Weights of a small mixture-of-experts language model, trained from scratch on English Wikipedia: vocabulary 32768.
Below are experts of layer 5 (counted from 0) of a mixture-of-experts language model. Rows are named router (the router's row for the expert), up (a neuron's input weights, with its number), down (a neuron's output weights, with its number) and show model dimensions 384-511. Each number is 128 + 24 x the weight over its row's rms, rounded and kept within 0 to 255. Numbers have three digits each.
Before each expert's rows: a language model's description of what the expert responds to. This comes from a sample of Wikipedia text that the model never trained on.

# expert 34
Hyphens in compounds like extra-ordinary, one-room, the un- prefix, more/most/less before than, and color words like Red, White.
router:135104174140114178134109115101164121136097112135148091148138106123119168134117140153105150156130163172117116087101141113096145118120092165134106125127154118098156076106122179126137110114089121117115133144088119116164099125141138140141117117161117127128109144144112135121162146111117159163134133168135101120170103109112167141110151175111116143106127153104134140155125118136138135151144
up0:152143183125127127116103129133119170108132147127156130141127132056106119137156149142113135103092104118074141131112141127138128123144136130096147144122171123129210134120161147110126079121111168131129123129106166151124131102144113129111116125184127135094139141165122116132123093131148119141148137130126115135183129118118154151135137144156112142121146164125112164160109164117106125137098
down0:136142109124117125124168152114123129112099096132132156095135072146097112151117151144150165145149115132139159115119176104171106126139168161116123115123135141134145107145094132127183108131122153069165130107107147134132163099115128129127122156145123125093089120142136148128136148115105118114126151182106118151135141161130148176127129151127095085136183104157151141166109131108175140114145
up1:151129151104075128151112134106169126206137129163136138125132154128109081127157113116133143151090123156135135190111140160121111097127136146141090104160095140142142107158159165122121135130120147128128094118147181148128146095095106139147147131147130111136120098108136142095141166114121106156133082109097117134103134119142137142119155078136144100117120132119101149172147112137119095151113
down1:122068164139131126099144114115121126159151130181142129137098103098173153113165120113110130118098116084107150116149101126129116174131099114149080142128120147083122093152153142174099106127132116178160113096134130102095150126125125107106127116120135124119096134128166126094140130121094130122088133107157156145144090129150093144110109131149106143109176101074127158136116162099160116120128
up2:138132159132067147180131074120120126188114110174130178129122133134149134146123086080138145125152169137126143130111156112097105098147117104149117081108129150172128133108088144110112069133121143108143126105118176108122138094144085138122136118173127155161103078114151149119139157135095099123121139118173130180123130131156136083123143142109127134070177149127107150142132183138114159130115
down2:139139103143108176133169118177115073130153102160111112149152117112151128132141094145124134126152171124117140129135166113153139126140151119137135125125140116108165105050114134107133083106129131112143118122104107070124152133112104135130104117137113131110120137148122157110075184127123109119104142098141122146143122123162080115156146104177153123130129142151128124149112135134139148145129
up3:113129116159053158104118165106137124063139120148184130164108177114155110111092145121145119126122123136123178114086162118120142108137133118125151076132162116126142123129131111129116104124095128050109132154152137123136121123109114120086100149109138152100108100138141099139094124147124164117139096131043193154161111142097082113120135151119115113107124115135120167113128131151122166137102
down3:132156131114095149140108123135146081134112163128096106137132104133110159116198109119131136114128126105122119115139104118165177119161175135116152120130137140147124140107118137123108137143119147122163117156130085164132086115141123113098164158119147165131078146130076141151088156162147167175092119140095138142134111146123128088094173166122144156141057136092123051158117136087133124148125
up4:100092159123120113107099129117150135123102099147165093156120171091142144103081084153136173126146097123160116103105121099157130109102102113163122126144132143122092110130136182067099121148039118130091123121148135134149135126116133101132151118136111164134142134125112140160158129146111147151152061137150139138138124132122099167114123197111113136113123097139121130089116140106142133094110
down4:136140138134104142092134101150098151087088108113113139135177130138103134121158131102087146099116136114160131145116109160129132194123105205124122126102137151147094127134093130113136151129152138140129168098146108103141154133118133126148108146130136150095133156135151129175122133113125106125170076101113108137108131175124140097143155100134117126130164086191108090128183100135141159124113
up5:121151165133130113186104136148116149139116251129137172132094109133139153099129110132128162131139141127107121118189135124129108095107122093144103113115166058122090091148122121125119063094198133131143090146119136127116098092149103109122181148121135139090126076147153104083125101166158126160131146168103121102142140129100140109125132131110128138155132156124143125149106155157107127115129
down5:117108140122166110127125125153156137129132108132103133125118125134129130099114113118116087112124158139146140127133153124128121132111107115111121148138114116134114128124119178137122141103119114118151085131101153078095119158131117144112121076150155105098106166120111120076150124104134153144140140138137138100108139111108117115175111116172146124079125099122099148101115130146092128103177
up6:096121140136125162146112127131093083137117118174146122137130156115117158074106194149119119145086079124120123109147136112088146094133161105142105135114112134118162130119144149112081098128128123109098118100125146112110154148108140125098140117141182162151128104141132139106108138097120136183118122116131126159097104095106123137162139167130108142109141111112077153137138134133128034113101
down6:139077122136134167123126137101101101154151115126122110120157168123156055132135119170099119122147123090129147122132098093120152137187123109111123178179153127096118094164100122140126119081100141115096115128153115135134117145174119161098164138095112112120086109153142152171167091127176091150115160174122130112107107126110120128134145124145053097134127102120113119091160161162143116125140
up7:135074122139121162158119149098165126101122106164145133137145136096089158096129158106109146126116135139137162103121137113115120107133112057136140118154116132144132100062130125121107104121072122136124152122102137137155158118105118160137118124159150144105076129107134159151117146099140152128125125134116168086151141138114094105103125122128107091111136128124132174165075155122125114146131
down7:109138110129131120085098137139132180141104112135160091147121116105103085108102121150138107148114109102120114125114127117130111157144138144074161116092125141133113082131133107139133132160132060113082181094154097169134170133145136092160170120138106145139138144122159165138138154157160107088076158142120155105128110115160112115132151134143141128146137136083130140118156111127153106099126
up8:140125144129111154168100172120123120114113149152149130129093127125132130098110143132162147129134155143206099182119135098138164125116136106124128117159143128111165113182191177075111082100139089119136141110108137106197105151114119101121109118159132119107115143128125160136133114147129141122150122151096121167112126127104182104105109201121125111123169130153154122156131091165115101112119
down8:155103179148150144113097122128085106129154113139095074129144119146143127120161158137168112138156109098115142115089123144108140119151164130126122135146119135158115131094119137127118126136130149111132076071134112172154113116133149145136132164079143117091134138118102132128128159146177153118126082114066142073115114165118178099141130124105113087115134087114161123100134155178129095176126
up9:099111097139145109114139121134123147143124163137156116129136101240172149125099144076104164131144152135113111121145126144130131132160155099110117120099244099108121129108162122110109092168104120132119137151123141156120105106127149122112135093114097171175134086150197145105135143129138129143149161138104124116130109130180121150093119095129114155146109143110127135144124130148151158129117
down9:129151111134183085152159148132145096155160155139088110110095100109154119168127148107118146106082148115146165112121124157177110112151131196105120130069115140137125132113138089132134105096149132104140139098097147159111107136103116130157122108113111184101164179086111105094090142126083111154124141109108124176095139108140113107144120129137098125124176141135148143156114097167136148119177
up10:113115116133105155094163123106136111098152165110171125123135113110134127114117151147115159155114116161123126191097112139138116127082132131104133120177136111110121145168150151147136132123151145165157132132135117158108123131084127133145129129126134150153096126139130136111189159136090110155129211126154118085122122103143140143105166144113112103127127117118129124131094132123132144151117
down10:137116110120117131161130155140142109109132101141141143125139093150107119126116106110094118162152104151132148115108158125120114096111135120157149135131119154162077129104098120127131102130131103120113103137128158113127124126083125094149113112089076122103127106146076157128103182121133137147106084131140123151134103101163149140171161140101105117129125147157117138102112134142150182136095
up11:142147125183124144142098200052117093156138122141174140126104141133158123121124141148120124139100102106112170147110082134126118178076132125127132148098121119124105101154122152112132120126117155164129130129126159121126133099126119141161126134098106136118139122193131148121133151141120103130129153166034141136149128116082134112115168118174118130135134120109140137155154140154203124112117
down11:121091086127140104130134140114093092116129140110114162126108112094144155104120163157105155134135135118132151145110146096147128091127086146136116141118120101113112151118133172146163138158151129118090104116100132120190108108172085099154128114160119119132096129147138120131144120145130159112122141136157141125105149094128137151142170080155118123078087114164116158143127157082172104071137
up12:103107106136138144149120138121134059105119154100134127121108131132110127136122140122123138136127141133115115115144140134110153107092161076107159098094121114108141090170134143132128091112145144131050146077116138129110107144128099111102148139119133103107075109140092123143138119126093179152130107116112169116138132120119140118117094117126129136091113063140118130148104143229138114107142
down12:132111107140095112179134128106090119121118182160125134115134148142165166106118137113138094138112096083090111094110090113181153133119134122097145097149125145100099128136142170135132111143147127118096099120142119132166135100128092095120166169144167164154111176130101103128135129125115119111079081140136093167107113111106099132098106086135116172115141171139175124162104130149121131104144
up13:150082103122123152111097175115146113074109130141137142135150159092133113118110168129144145096118123093110139132103141102114181137134129132110129155135140040149104093111124101125142128125076132129095122136127135140119098123128134160116147125213116125070142151127107129164161129137130121153131105168133143192131114086132130098115125127111128135134161149142123123153130143139133129138126
down13:152137084116128125131119129103161142123146104131147151167170139140143142121107166130139114108139093070140148175134091132143165124139138140112148115081142096129123109061070155137146154162137166105126130138145145138109122121131127130130133135112118150139156144132149118138128163092159147159122146108133074134123081137153093142143119138110140153181131116150096159138139156148173098067115
up14:140122124137074113163134136124133100099134143196130120163141221123126123107146120111139179088148173118125129126175138067127130138121126125114103105124124112126120108147134145109109088119103111035135124151132176134154102129131131120113128152146131138148132109137105123146144150131138143164121124180134128123085142135122146140096138136133132153134156142120146135147116136138125112147145
down14:150108140121165108154127115084127104118104122102148113158187105126162154143126143124145113124113104063109090109091114130133100146103106103147141113131151121123143119125122131121133113139100139116132159098123156138124110142143143114141130153150089098151150151166179083134089101103141120139177135116106140161130115107100106098111089137140124129142088163156153162169145134122141109150135
up15:131135088153105137231116109115175141127127120135137119135151160131138142103127149148136152119117141147110132185124114112126111117120147172126114110136127099090078140120085159119132105123158130111124123115157124134143146130111116131152136137179138140143106114132125109122141140123115149140109100151154142092126148137112101098108115140157115072123135141112171111128145026132127115139119
down15:147151139113105113072106138117126086133153080098138115164153063124132110118114118115095139139149144139155155159093099150147139093132095131101119128143123130124121115124119116146131181171112133136153134149133087112174130086147126108154148130107106094129074123128129122164115153125103170069152153093154086152166088130109140114161144115103102086101109135155128107133125113151168133121095
up16:172088146142097156118137082123122115128122113130144115101178161097095110110129132126118118122138132155107121147131111119131117111131143127142107085116137145149159121079132094116142090112128102107139142149119118125121155118107136135109121138158095162120179124096118119132177122116127151122128123125130118094140164105127104145125142137112136195151147124063119123085138126134114100141139
down16:151148118134124118122123177126134137103093119142111127106105155141119148148113101124143141155104176113092128116104159166170107163143113181161148103124155137149145121122141103125137137127066145097116147130076082110085126141128180075133091124147113078122110162102102139123149147133114112120174117162138146131103168111095124128102169104101124121122156114168145134157146106164135146168178

# expert 26
First letters or short pieces starting proper names and transliterated words, especially B/b, e.g. Bangladesh, Hong Kong, Taichung, Afghanistan.
router:091110153137123135134084115093114123089126127131141134120113140095171175119116151139109142127093171125119134115127140099123153134125090131109098124145142118099164125129124144125119094104082126137106150154097160103180110136137169149141145139132134142152151082153154125135147163129144146146109130128139089144161123129101110081096159143121101106108169158119087155166123124136111146142128
up7:190128159142121121130144173117138132102109124098157169117123154117088167105150135092135161153084151158145139110095116128104112097150107144132144096072095125126143134157134143084165128103134123062137119120116132112124165134125097118119139122152102109108140110188173149139139098154149134122117140123096099150117147093145137108120165130110151080139139125155159177142125114144105118147134
down7:128161126124114130099127143153106120145189155117129123097125150130161106153146082116129139135126136130118131165113123163168087134106120116125105145174152139137119159071117091146127136124120110117112116096157092135111121168109132155142121120098115120109150110188092137113170132150106135092156098145135130147150202130212145098117124114111105108134169129130110093130126170160122170087108
up8:104170122133133119115081125107132148109167131146155156117156118084130134114075117117106159141099119126099123096161132149120131132142137111105130167172148078107121125149139113160129106062111108170121111151108118105135124107220140134179081148121129154138115149143104123095138139141145135143115125123171091140113140116122134173130125146138115119133108122123147137105116156133111121148136
down8:131128141157100127129129098108099169118145120141129116090128117140143124088113085120135110139127127120105126101076109121139099124106101176120128147119096099150142145132120107102141149093128122124091137153110160100114137143177138107144102137144089141088123159123115137082147148161162123143115112098103102171110117175122112147165124095121143125070139144100127123173123146141090101128126
up9:111119145169151133183102131145126071115105172092122150118119124136140119116132152116126170098124124121135104121147120152039158128091149108119141131114122086082120162127068095141144119149145089114103099108101088150137132133121128156085130146157117127113108093109139126124121154097138135136100132135130154165137110123084119138128119112145126150111159109114125160103162158124100126094122
down9:151159138134128138158124119125168152129150154109152121123131145109121126076122159093129159124110118122132093148138084182107122128100119169113111127121146160106127149078126101116156125139138126101150124150107112095151094124117136127166118102144189129113140124099131078160142159165120158115089087134122096145075120128096106119115137134124087107141120125081097093178098166126129114149131
up10:105123115130133148150114133107112121119120136108110147159133083117110136065113121135157088166132144143151114094118179134156156141070118126116146149157148067113131157125178166117142128101138091143124110117105131112151101138088147139096100128114135143105098132113144127100109165127167146128142109160155137174117153127150148160131104171154102107093117116137200113127120124165132147135135
down10:091149149160152174128125142127135132123152111163092097123155129112157159126124121131098117091159113142122161140163122081105126083113151117196169136114114081134117131105149110122109131119111092104104127105142128114131094123134103103116140189148088150129130172132105129091148123110089097149156134152110131131153167134125127121123082131124152121125093159112140139106124164123160159120126
up11:078194139135130138158118099105109134088121133212161139120114119108105174158091135117135188114131154147122133151106109156109137120125118128118086157142138120116115111124143141119117099134092134135162177131103144122086144139137145116092112160111129164125093076102112143135108137084130123143119156144145107104081096129119132090120145148138156145096180120127107132133102145130180190126098
down11:121149139081139157145118094110128165157125091141126137109155094159187104140132134104164111145120136101134155116077110141163149141158108117129135168119122107131108149094151132174161148139103123135124147108114100108074126184172117134142144164128134114164094152126132143108097097110107076142133132103173131154110143119117140132165136117087145146105101116150153122132151075111178104099089
up12:118134146145125148153079119114106107130148106108108159125095094129146066121135103140090160126113078084109188101142112111108121132118117188118103167106153139108154132093149182150182125139102107157151137135138111142121120131084173143127148170119112123132135134122127094136160106122128113151127124129133127100157100081110128104122158127165121074119086127113134114148125156091086123142139
down12:105163181126129117149122146126131116160125115170136106121120132138133160157144096140178116089152140162107114139125143124141185097146145128165180123140131123156109144169132083172111139114063131097140124153111171146153173123129138134131185103105130162135155114159112126192103104100097150126099114105124134130149147121128146154092131118128108138104129120143085146140145098121115142160134
up13:126118142116147128114146187146127119170089177123189125151203137149131151161146082102151146119119129111138120129142141133124127143150125156130151182114117150097140101140124165149139155140090142143127167096108112158120096140123123131102150110187136134127122118120114144130121146122085138137150132143131149141103146142132135109117135157091107183128180142124121151147128131087130126135160
down13:131110103156153121145146151135123100109169121099146136134090124143095133114132141152108162117109155147122150110107202111178122178108178154159103088106118157134143115140158152101083127142143142123129093141149079146117120138140054110176097126073111091146166155146166149133114145107128111158111127094141140129119118117154146134111089158096120101157114113161130098141133154125127099090175
up14:131094124127092100134124138129122135093129108108130111101155153108123144090231114139163166118113144139141106188100157107128106107137124124143112130129153122179132112137141134107126164114134149075135120144169147179128152143135134127072123132125110117106131095153158145141095196154120120135157106151133046106106095105117135133103101108141145129109137118105138175142125121121139129117147
down14:155143079152095161144148087141091088140118090080108080095140167079124116188115163171113141093117148107102146124149133153120150114115102136149139136121090111124101116182134128108123125121085104152060158152111143143149128143101103139161106133141108139125139111078112128093130118137098130135113145145141119128124103094105117107144162141130134149133110096135147107094124142118129133114124
up15:115112161147103108128104106136102090100133135101103106175129133109130110094133160117129126178127102148136121072120111093104120087118091131131100122143156113142106129143116132083143120144139118160117086145098140091126141108120124145125123135145115131118138109161158137132077112095127134144126127115155125129165123135102109130108186132093141092085151157104156089115111202119140138133101
down15:155094162114141081136122172114163124127095147142121102120112167124082162141150151077118153158113131148136085122127157138136128162120119117135119135105103122141092120113115121101111141143120133117072172136117115155130089103136110138137152141124105111136165143101079103123143129158100103119112143180115111092125126122160087112157096112150133125143135108084155134110113155101140143106155
up16:140109164127150110158125140118198089116144130123138126179084139145127158139129130155100120068127117124126106134111110090141139131132118123137138139096098134101118069094140124087153130104083136109122116112119144080153125077150107121120107115120118139131183118131136084109103083070151145117130090140053119147109165137110128105145152143141107197142122113082123139115166145153136123138111
down16:129087141138152141138150148111173117171131131109116099128143153112108143137113121124141112077125136132137166153138130119146142156132121094158148113090134120128101069112137144147136104116155121157104132106133135116130152102114143116127132093081127138126121100092129117134101128098123097143157073108139127136096118133122122133098130164166150142123142150123103118110104149082120151117121
up17:137126124121087117108111149132116135123118104165123114108108109148115135100101148106135130109113145187135087120138156120133119130131134114128153112145127119135170118133140144127104097125161172094049104114127136121122145144117078135117154122155111095122150121144108108124133191173094164152117078163182084125140101130146142141085127106091126158119109118099147168152091098127106104128101
down17:151094132138091122151136137129112140147129123087098136100168125135129122118124162115112145137110116102110086144127113098153118106128147156122141116155144147120108134119095105154094102090177143140089112103122141171140126110135085111137103148099136106113137147095041131153131129129150117100150124102086160098117118121195149197106172117120113153136105142131113109151131112132075116079108
up18:148118142137106114144178128142143121099096136155124139158159128100143149117126145120125157160154144115146104122129150083135119131124138133161118121130156106102131095111109141134115101112080131077078068149167130130146156139108140154140099127122073122121141123125171137108199144133095120154153129138145098121042124155115132094111090110121149117134118145142123144142126131076121126121089
down18:115105146172139131163157124111120107158111123100159107161116116123155168126119161117159120098121128137077156128113123184149144103112082131150126140138142100139127127131145131131103096089104137169175140108129135141139148093133142112124145075134119138124117137130140142091062137130106142131130101117132138120165129122166114149180152107149105086115121142141117172089140166110170133121100
up19:118115133138091140130081139126120109175102137092122117128096143145158116114136098117123149168150105152105120060099130094146111117119055169150130162086113125112127156127135159081158001089143115190108109166116134121105119119144163125107144127123102134139118138123158213131127080104124127118125115099113119135129120107167118089115184136084141147118144118108137146115101092114127135121130
down19:126074183110146118123148159125137142091104095070125133139108134124139118121142110124157172132144114108132073144128170150104111158082129176150100068093176161124132150091111103132130129129107119131174109120167112165152143150133101138136090149107104157113141160118080093105110147126165164134129134134100106078157124102142098114137105152105139096108106107134106113119130129132161165163129
up20:134145118153166144130103151097113102126135141102146087152131132168104135137100109147144121107139147105128115140139129115116153092137137132137120136137093136129114126125122155089149101142125164108117099111195144119107134185110130139127138138108058146108124085133149127137132140179195121038165107095096124122117096147132136137138108128149086100102161146161101159171136127153127126119104
down20:168147134118124093159173118162130096120122110127147165151133138139145107106132084150174130146119092114127125175050135110116124143140175126123155146141130130113097124103140131149132140097128113104166105126109177114180107083130127088131128109126166144126143115115113171148155113141108119136130084100118161116097101143185058101100131103144125149178125155107118129128128146104091123091158
up21:120137134139098128125110145102113131126113158167139134139043129158112153161216128123128141118144119119120118108118077136117099132144110138117114149156111120123155168147133115130058121135152137138116112156130133100131145141138135113143161094115101156129146105138154162136084130126120113155126157155086150127149115149131106131116137115083121152227140133135113113120116122132124179130117
down21:131150179156109144116093140139114087110114135111165148153107097110101141135166108108134148170118118106148162126163105092117101135119145140132174106170141138101156092121141122143144159154136099132108113086111130095150131083144093152115118187175163112111117129116144141117131131122110141157080137090129125114145107129167116138094126162126122125096176139098166104154133153128141119167153
up22:142118138144150141160144116128104119107158116149106134168113125130118094132155125104146161131132106136145106111112097142115110153158122132117150115135103126108109105082149112103099103116096139105152162143146176136149108147124094150097157144132116128129110116137131133153159167166122123112106157115149130113137121128156136115108112082128125098143142141121141134084122164238137158146132
down22:088105112131166188153138150085147139107154143140157120108124091142117130134157112164125140087167150140120148139135129093107110117161155134123130151123115097167137139148111057120111134129145151106124128130093111073074101109124074182118184148138171103128139134087131124138123145122179072114152094080104143118106163160097125123087163124153096131122156157148126126121101159136072134164162
up23:136105092128134133131106134140103139139104140148134113141112149149114148126122126122127162163117153147097094090136163129133146129073108145150137138098103112099152151132206139152079111122095081104127133092104154133139113101096123151156125126106107119141050180130120166143180156127124170136102136105200077139138128123132137147123128134121104163060128172112123140110155153130122107112117
down23:130132124144122172150140123149148134131167119126148129140119079148105134131139121129116118127089106094131126126126165124153158131170099156129103124136121090115149125110137140169088120160117115170133152114115148109104107174146129155129112142122116168119113078172133109120111146110157146129140129113130108092146161139130160151150133103088072143113108124144141093119126146147149177114143

# expert 61
Line breaks ending list items and infobox lines, plus infobox section headers such as Personal information, Scientific classification, Area, See also.
router:128123132148131125160066115078141117104125140149134124141103123111084139120129129136109138142114149169129107107150132099088133085136119112131104088111160095107131105133140116120099141132082122074111109148125146122146116140123129144123158174141130117161152155101139130113138121113090155166156130189131123112176102080140122098139140153122139126135143153101144123144113145135100139160104
up0:151106152143174124119170166108125158152117122139123162132136135140088124151131095111133149093155151141149150107149131168153154120119139130173127109109115109168163088169139132067145141143050155148079132130132035124134116131127166139117118107135117135145107125101057115146159143147067099098141110094135106143148103160105152158141110121124142135142135130125117141144150159110165097137137
down0:139106153086109127147126157136105166117111137112124125105135132102108166110138096152133127121096171114153115131100133136071124101149138127135162149136094123110131124124105137125135114102129086162068136111080132120148093138133134153118126114093084090105118131093158083139114149109109126116117099122126126108141114110144135145161125122159082116145108117179154107099107149156105120099104
up1:072103141133143151148143138105124125111027131130139179147143117133114137130135152046144149112126132150091075077127161145117100115141127151160129129164155124135140082153146150120112133158132120108110119102143138138040145136105123098114130204146122108137161094139142107122126135167132117148123121139114165134140115152109114117099126152124135124129126148118103154137133122127106171147094
down1:130146146141107124101094158147111084123091096134097084134125106146120126100092124188139121151186091149175152137130153127096146106096119131162135104124153149086120151136141139134105159150133121138137134131156085119116149165120126155144131113108115134142157142154162106106137092092140146105130110151153145116111143108089133101127128108127178124136151137125130103131170166101155129107090
up2:118143135135129140126134115120128130191127125156163146099131139185130128135148142120159198121136146151126146115121109165115146131125148153178134165131092090109133083215148133121173152125107128109095105094156115156142125126119154138116128056150136134131140118159116137134145119116106142099120092131117115179185138142149126142130141155134152106124136123126158110096113149072141122135093
down2:146147101075129133133149113130119135135129165130189122145138102071107098085135074165121146116164125136129121158139125139138128119143156074176165115150165116106088147161138108145174102136154115134120132130129126128127128122110128123152094104096085119129138120154118113137127128203154151166146137109111137123121128078132164160117163118146150093112113143112116161140133139156141121112116
up3:126083114131123135106132138123111116147123079134122174135088100151149135090107116134135093136132136131097081142100172127138128125117134149075089146116134136128182124135142116149122118098110147086109135119111099042123097139112152146083123122145144143155136071110150104113120128107065149148116133162121138132101118122130089137124123135134136121088123131137128122132114130138113134134140
down3:163093153125142116138096166160145125130121098169117076121154094111124120098117158122119138112170119183143103123151139124079148172158129124113133140106151088148103162146158099163121161093139129133122128139143170137102088174171115152178085140114123083191140108102157137143082132137148166150183161130147113096161148095115112125124116105141143136145149118137138133135152163170133141130102
up4:120111136118099141163132109090118126103128113118110115148095098112110147130135124144123143124107111157147110149158117149136124117102123151155103103139124124107144124103168131118137087075128103121148096124081131115152143145105105084105125145137121134106149147156134128118139150108157131125154124121127122124117113134102145073125134130134135145109111117089127155158133106118083146126113
down4:122117140087134096124105136127118135095127143170102131185124073163097162100131141141100126113139123121124118150150135130115112162117168104154113124140149108119146132112168149109165106134112133138110073145096168119145106148156113171132110181154118121132119168121089142170065173118118165078130098138130123136171144137124102099088139146149100129101138095078181147176105129094100122156123
up5:109117133117150136119130143118126122137112129150111129116128108109097136112126142210145114154107113008135120126162164075127097121144113148157093179157107173161144114138111132123159119116148138128114114134131143133117165120128125152136129096108142090152115148114128223121104138149196134133143067138110120125156105131095185114132128110146111102158129125123125132089151151140146136122125
down5:128132121132143095118135181128112134133108106139115166095119158070122149099119142176138104110139096101145145082129112112112134113141148138140109104110175073089117088137103078126114115147127115096140131151115120172081113129130144120101130114141155116117137139134145076120113153092138097104102139134102107154120166125129132099119139126163125127136150111100132120160157124091153136143152
up6:151169152147046118122131116176144121125129133122112150133052119134133108148164053114128121156101122154096118133088122116111140136140101149143104135106102115129131141149091123142117076058153139144099123090111125123128092126093132136122137174135110121165126148080097158137117146155126155140130240117124099148121146117108182119096140141136120134138144138113152109130160124124136170138118
down6:126132109125130109107117113155141143158150115141121112157123114132145108115141137139104127180104116139112113146153110136119078153106111132142183142151120133148079156173139158123113115105129122133155156119073187095115088130161147133161152111093132138093088115103151171139141174142112133141143091095117103145145143132147137168095148114119083142152114117138179082132107122186129141160188
up7:129124087132079132124134129156129091134112134118127163117121094153145131142124158124113119122133107135110141113121139125116154122155123131123101149118130144142168099140145118130144130139106128165141108083117103133121143115204149121116127141119119127179101111143150124134126045116117116125126179121080089152123125147123123158142141117146146126120128100110151131122169119139079120124129
down7:131151181125127153132133118130164114145087090126120137121188146141202111126127165159143133122112139117067095151097145104124103111111162099156140106167090169118144150163117132117106140154123136151108153143129122156156093138111127105132148113121150124145141141161105157166150145137096125150097139119191123135086154097162124105138164110103139088146140127133130125089105120107114093135085
up8:134149166157126142115137113110137097107134125174124160100111194158129122132105136109123161150132083127058106126139121031092152133156096156104162093126106161116110073121129090120140110144099110138040122125120150169150142128104141153139129126094162141102121174142070159119114171137104147114111111108133129155120134105102166127128091140151084187103130145135152135133155136117117088138126
down8:094095119119098139113133126079136091086141147131146102107150133127158111114138105129116162145087119135136125134147161100168152094131095157083154093110087141145108097186132101140148101142151117137125145109100090110124116114115075119102114103102124125111143130092163139109139103125123129108150092159101142131114129117159131141166142132142123129078134113131091135129147098097144106146117
up9:137099152020147159129113150136152137149135126137132110156093095144090139125101119110150165170141120165155063121161138132146137128117149140109096162121140134095141111105171107108150133122154115100091130113146146123127125131126151150129133140182100135111148182101155097110126124125131146157118122126134111122073137138155133117107107128132133096103130121098112147145115086135111150122095
down9:164118167152146114113140106089118147131067125141091136109068125140117078132083155164131140122145093151153142107141152142112097116159142138120107132129142134104137104095155141185150080150118118117081149114139152148118150130151130153136136128156155075187114115149119112101100128123139168140151129136143168113130191117121155147124113122121120168134070125162146130129112139085087139100122
up10:151142123144120124143114119134161106137155132113147125155057152100127204122113153148113113103164131135078093138131122142121167124113107128145156140103137118130124134144112135151087130129098136124169101139174138029133139125089117130134147135117118114123112134101159154151149147114170169129255101144104108110125124130124155108125142141167131127135129117115113143098132129099135148144160
down10:094170071120134177072122106117125129132145164117086105133138127162170101120089121103133166121088156132133125138121145128143146118120068105088112089091065079099101137128084101128113139136094159108129137119131132157102144143114107136144137094119166136106121120116156152117136103090139126089136106112059144118103109116136116136123140135140133089121140126131097177098111113103159113139135
up11:120083120137118131133140144116097153129090132126124126149138159112128145134148143101140132122109148156145142140060159105102121120103137138135113096073154105180150144116111145117129114085141129145119098128159196124162142122098168093089127141190145137104122127140171084119155178139127112113092162112128141127120112180118099098170108117104118123138120127103119159156120132131150126157135
down11:134093143172141151110127131061158129171095138115145109103102099156125098144072123168164134133097113105111157111126114154127124103107119124119119134090105128136125110133138111113133152148077081110131162122152138156137128169128160134114112136106129142125122146120175104113092167112156119161187117110108122131147144093121118080156153180117124133146127093142097154139119096116125122118143
up12:131099129149099094150126130123118158110148097098172098128134155131141124148125120115123145143156131136077127098087091106147128115112097125128129106139160116136123116119119134134117144094108134125166142135163142121084152096170157163111136092132120109156170117181126149117099171112095149122116124101151163122092117125143124144123137159138133139109179126141103135118149107124081136139131
down12:145147136143096106163144117147140108105142148149171125128135145115119116171177115091101138153133141130092124119088095089097135130125131141135131152182139104147072153122131159122107143117136091119084151159134125084122132149144101151186139156112124112136129141098096155179116136164103154101144097126134144123155136119112112085118122098114104129101146133120135102131131146140058140142125
up13:131121111142095085130143115129146087118152136153158119126112128104138116147146151082117154157129128178094117130125074051151156095113121131197163141114177113163112108152119131113108119092117104132129156135141108117118111123148081133139144150103120120138136155117124167132145137137116138121159105117131089138121102124070144090128133131129080133116140135140112173133186096140082155160117
down13:122127133125135119143108118167154084102164115144145135148103120113147129138156172114144108181109131144093098173132108101119131139108146138137129157144122081107113124132148126137118121103117132127094123116134134093139114169127102131155154151116124138151116152119122132151140140142130146125178079144141115133161127153077109094110120091113114154133106106132147090143133163113126183145102
up14:110147148141128066123140143103150120147104125151130125122152147164149158094157124132169149153102133136131135113131146131159150171127121147093156126157096173114097100104102120126171119123122134139124115137162112154120111134140167160141129081138141126134129112149144106133103157118075118099121136120089126122115149098121160105123106158107095162076178121142152138131120129131093045123118
down14:135138125122141106090099103109140124148113103110151097118181118151093113109161139149135131131101172122164113164163103125138171135124124146118137082132116133119103146175178071106142196107117133121133115136109157110142124115134099187116081145114117093159127097155131137100112147138121142160140133138143130116150147087177149108133088151137118093119140135094099173138138129077165118113106
up15:103110159111178159134139126163164115109110105158160169134106118097142132121110194125095105139166117118117138145156181104139109122121155139160113129146104136148145122132149120095121122134117148113145111092097111153154134116128126110132109105134126177161124150130158163133144110096154088133117106127134140137115120134113162093108136100172136139090117117103127116108105124157135125119075
down15:145120120112126138116140179092090139127148111115099145161079116179097148128098116121127172110136114134149114129120145170149148104144144117137132139110125153123138126104156143097131114150116135101086147124131110141114127154115102126167148145150147088121087124178137129138111129146128102127086125148128113140098091113156117130067135144088136096164123116159153112166136138144148096097131
up16:108151152127076116130131128118121128112107145140127128107148166129115145116149107131114115145115195144119126120125167097107106131146146130148114121133136103105129129145129154134120139135149153138126127141142149151133088109110122155113150154127112123126129135141128138102221095107125130191147108077101114156139131158117139084099124143095146117117090170126158142204077132114139145145163
down16:155123154105094131157105097136147113111104130133132123110093172149109149145115164175124135139151062134115130139151113119124151114132129098096125136119173136135123122116144150159120142098120145141132144161143083115161151153148115087122100108141138147117065144141132173188132127171079155127118162178182153100120129057095138108139107078143158126120112156122130111102144144095094140119105